{
  "n_layer": 10,
  "d_model": 320,
  "n_experts": 12,
  "experts_per_token": 1,
  "d_expert": 336,
  "d_shared_expert": 0,
  "activation": "swiglu",
  "moe_layers": [0, 1, 2, 3, 4, 5, 6, 7, 8, 9],
  "router_score": "softmax",
  "normalize_top_k": false,
  "routed_scale": 1.0,
  "balance_loss": 0.0159,
  "balance_bias": false,
  "router_z_loss": 0.001,
  "router_bias": true,
  "init_std_router": 0.0229,
  "lr_router": 0.000524,
  "vocab_size": 4096,
  "norm": "rmsnorm",
  "norm_eps": 1e-05,
  "tie_embeddings": false,
  "optimizer": "adamw",
  "lr": 0.00069,
  "beta1": 0.9,
  "beta2": 0.98,
  "grad_clip": 1.0,
  "batch_tokens": [32768, 65536, 98304],
  "seq_len": 1024,
  "train_tokens": 489700000,
  "steps": 8011,
  "dataset": "wikipedia_en"
}
Below are experts of layer 6 (counted from 0) of a mixture-of-experts language model. Rows are named router (the router's row for the expert), gate (a neuron's input weights, with its number), up (a neuron's input weights, with its number) and show model dimensions 240-319. Each number is 128 + 32 x the weight over its row's rms, rounded and kept within 0 to 255. Numbers have three digits each.
After each expert's rows: a language model's description of what the expert responds to. This comes from a sample of Wikipedia text that the model never trained on.

# expert 0
router:096173099163158156149184182141116148135120154119109185169166153147136120088118130146173136119133121187112103168134140192092079133122131077149112114083178137152090142130141099164112143101184120127116140135127151092130119160154123182092157131
gate0:116117182104109053133143137119129087088183174132206121084136132174088111164138132172131132161105092124188112125107077164151132120138130080153132115171100094145135071145051138130134155162110120132116164164090131117120135141111166097203110156
up0:156175095139137105104133108152148105115096142084136154125140139137112133096104109145102117104126081121132118119102101089108129081089145161099178152124124139148151123141086085100116165086147132097144140118143115125080113175111096155081106182
What it handles: Determiners, adjectives, word stems. Articles and determiners plus following adjectives or noun stems, such as a, new, first, same, another, or start in starting.

# expert 11
router:149138127111091097106157148094153117161137218109091172202144145061150114115141133096134129149137132132081117150106097161105081127111119107156142080079166144171133120146127111161185125089162108110106102114176189126100136120148130152148139170
gate4:126149151097091153083074104127140103140153112165110083095166107166091188198108108098114124183131125114139091177120119147187238132118107135133170112109088218171125160140135220161120095160135129120140111113159064124130163096173088161128146126
up4:156153113132156199171073141111180171098165101153109088161153151152114161026140113128179107109124096122116157138116180087152096111156127090172106073094206105052174049055185161128119154180148099150183108116142136101152157146053154138119131124
What it handles: Verbs and auxiliaries. Auxiliary and main verbs, participles, and endings like -ed and -ing, such as was, has, been, made, became, followed.

# expert 2
router:103144165122145163118152183112087104165162133120115178142171157143176154088096129082142099166155072139122064109095125149084134128063134055109183114095133083123150152160125062147137179073137078176150105068140085100088153114136129132094099113
gate6:104043132110134152125137145126191159104104163116153188157138149104103136133122145133056130067160173147143075108114115106064130130100151109163121094105109139104058156131069103101093129104092143133113135129121123161174177079068126212109116182
up6:146089151152156136165144134119164127121103155152116118139089192088185124138132101081129122165165132108121133122134104113081126132130147178102106167158195113126116156148113180135095115157159111120115159096114134148116134138116050162097099149
What it handles: Mid-word Latinate stems. Consonant-led pieces inside longer words before suffixes like -ed, -ation, -ic, such as pl in compliance, reg, organ, stud.

# expert 5
router:119148129129139089107159136111190100142165097100111180180172148121124117111110069097146113174116102165093118138073161182091126087099101118185093145105187141158112135159091110140184150102128107132141132156149110096118124177121122142133129113
gate0:165156142107111172182077174161151138115120168106144110117157118043137103134072149120146125165168143110141094125070097124129075138086089058132164027106162147134101150147101145125184044116103106163108130097125124180170138129129129123083090166
up0:118146072110176125140079164143165153117119129089130149115115142062094104145124147146146082127110180140081115082100105103155125110117099121094168086119170134110096095114069111037133051127084090126123189150115083164194088123138176081122071085
What it handles: Definite article, nationalities. The word the after prepositions, plus nationality or institution adjectives such as American, British, French, National, and possessive s.

# expert 8
router:107164134207134136062175148149140146123135158123082106165122150100188134144096104078112094124133121206165140192124105144115093128105077171121108111139165094128206112179179111144134140124142136120053133098124148122094119149093143156190157058
gate0:157057115144103106080223105176125070106145110111087098122123083152155147101130141161161157105190130128164114155131054097091124153115091121110139148106101192097135091170173085125128102128141128078103149185142107173132144097166182170196112136
up0:216138122179106105181147127172128154158119149173113134123140131095147164091060145134164153119147133179118142176075160190112113162120122174144127108052158095128165164145119123117108081149206143059088116080123202142108122169183153141181114106
What it handles: Pronouns and short syllables. Subject pronouns he, she, they, and short vowel or syllable pieces inside words, such as o in roof or hoax, and blank lines.

# expert 10
router:155112159150133152133127115134140065186165131090136148169125169099179117100074092134130096157143117177127095129067132191078077118112079103173117151102127168188121149175141113102165095142118058095083085129145138140109128161128131120119131117
gate6:158052120103126059082176113121182127091108120077107129171136202106106115084125086129166136145115123138146106164126088178153094141112090088109153166123113106049151072169097145116173154133209107154196138134150054116156140119163162117163158049
up6:156097164124103090107178129120197144196113127069149119129111169158043088128064133127162144160142118117154070116099153135152151152102152112092097129154125140106113099196151162142110168139151153148169108124152075124135135101149124109144141117
What it handles: Personal name pieces. Given names like David, John, Robert, plus middle and final pieces of surnames, often foreign, in lists and tables.

# expert 9
router:115127111170122136150124167126131096126129158098086157164129175110160120135138112145153153183051057119135078128105068198158089053121090104124153154139206140145072185194144096131117080138172076120131132161175100094077131199112114118112173105
gate4:166146076128135141129144135052125081094088107063161095120099152173155171095078145148112133125115181094187126135168112165136165105103171080170148087158127095128164123077105134135117155128134143148118079129144115083118129148142113120120107107
up4:131106162096085129118162155130142162098206077068192086114144167112097133131168092125127180127167143074126061115138123130204180115087089192114118045180108077127183117099125116137116167120087123130155069103130077127133121128169097114178137150
What it handles: Spaces and symbols in tables. Bare spaces, plus and minus signs, dollar signs, brackets, and the first pieces of names in tables, such as +123 or $.

# expert 3
router:112144155158137148095137131101128120162156181102082108128160130142127144147094114089187080170101119083166056126075135157118127073171105111208096099165157179170161092089156096112146139125105150078115102078150118113097137178132104134169142148
gate0:126137162113197131095092110134175051173164074150174153113173166111084138121101128121196094059061076114126096120091148095081113117111084079154104134108095111127157096147133091111138164070084147106170117096203104141150071114086129146119155121
up0:113173188156181117141125096090136145195131136090099121136135127143102167080134074144156055126162079177085135109141172137085086098109144182132102042175119073133102072143067067115142180078121119125100121059124114132064090167091118103162149173
What it handles: Word-initial single letters. A lone first letter or short onset starting a longer word, such as g in gatherers, m in mall, th in that.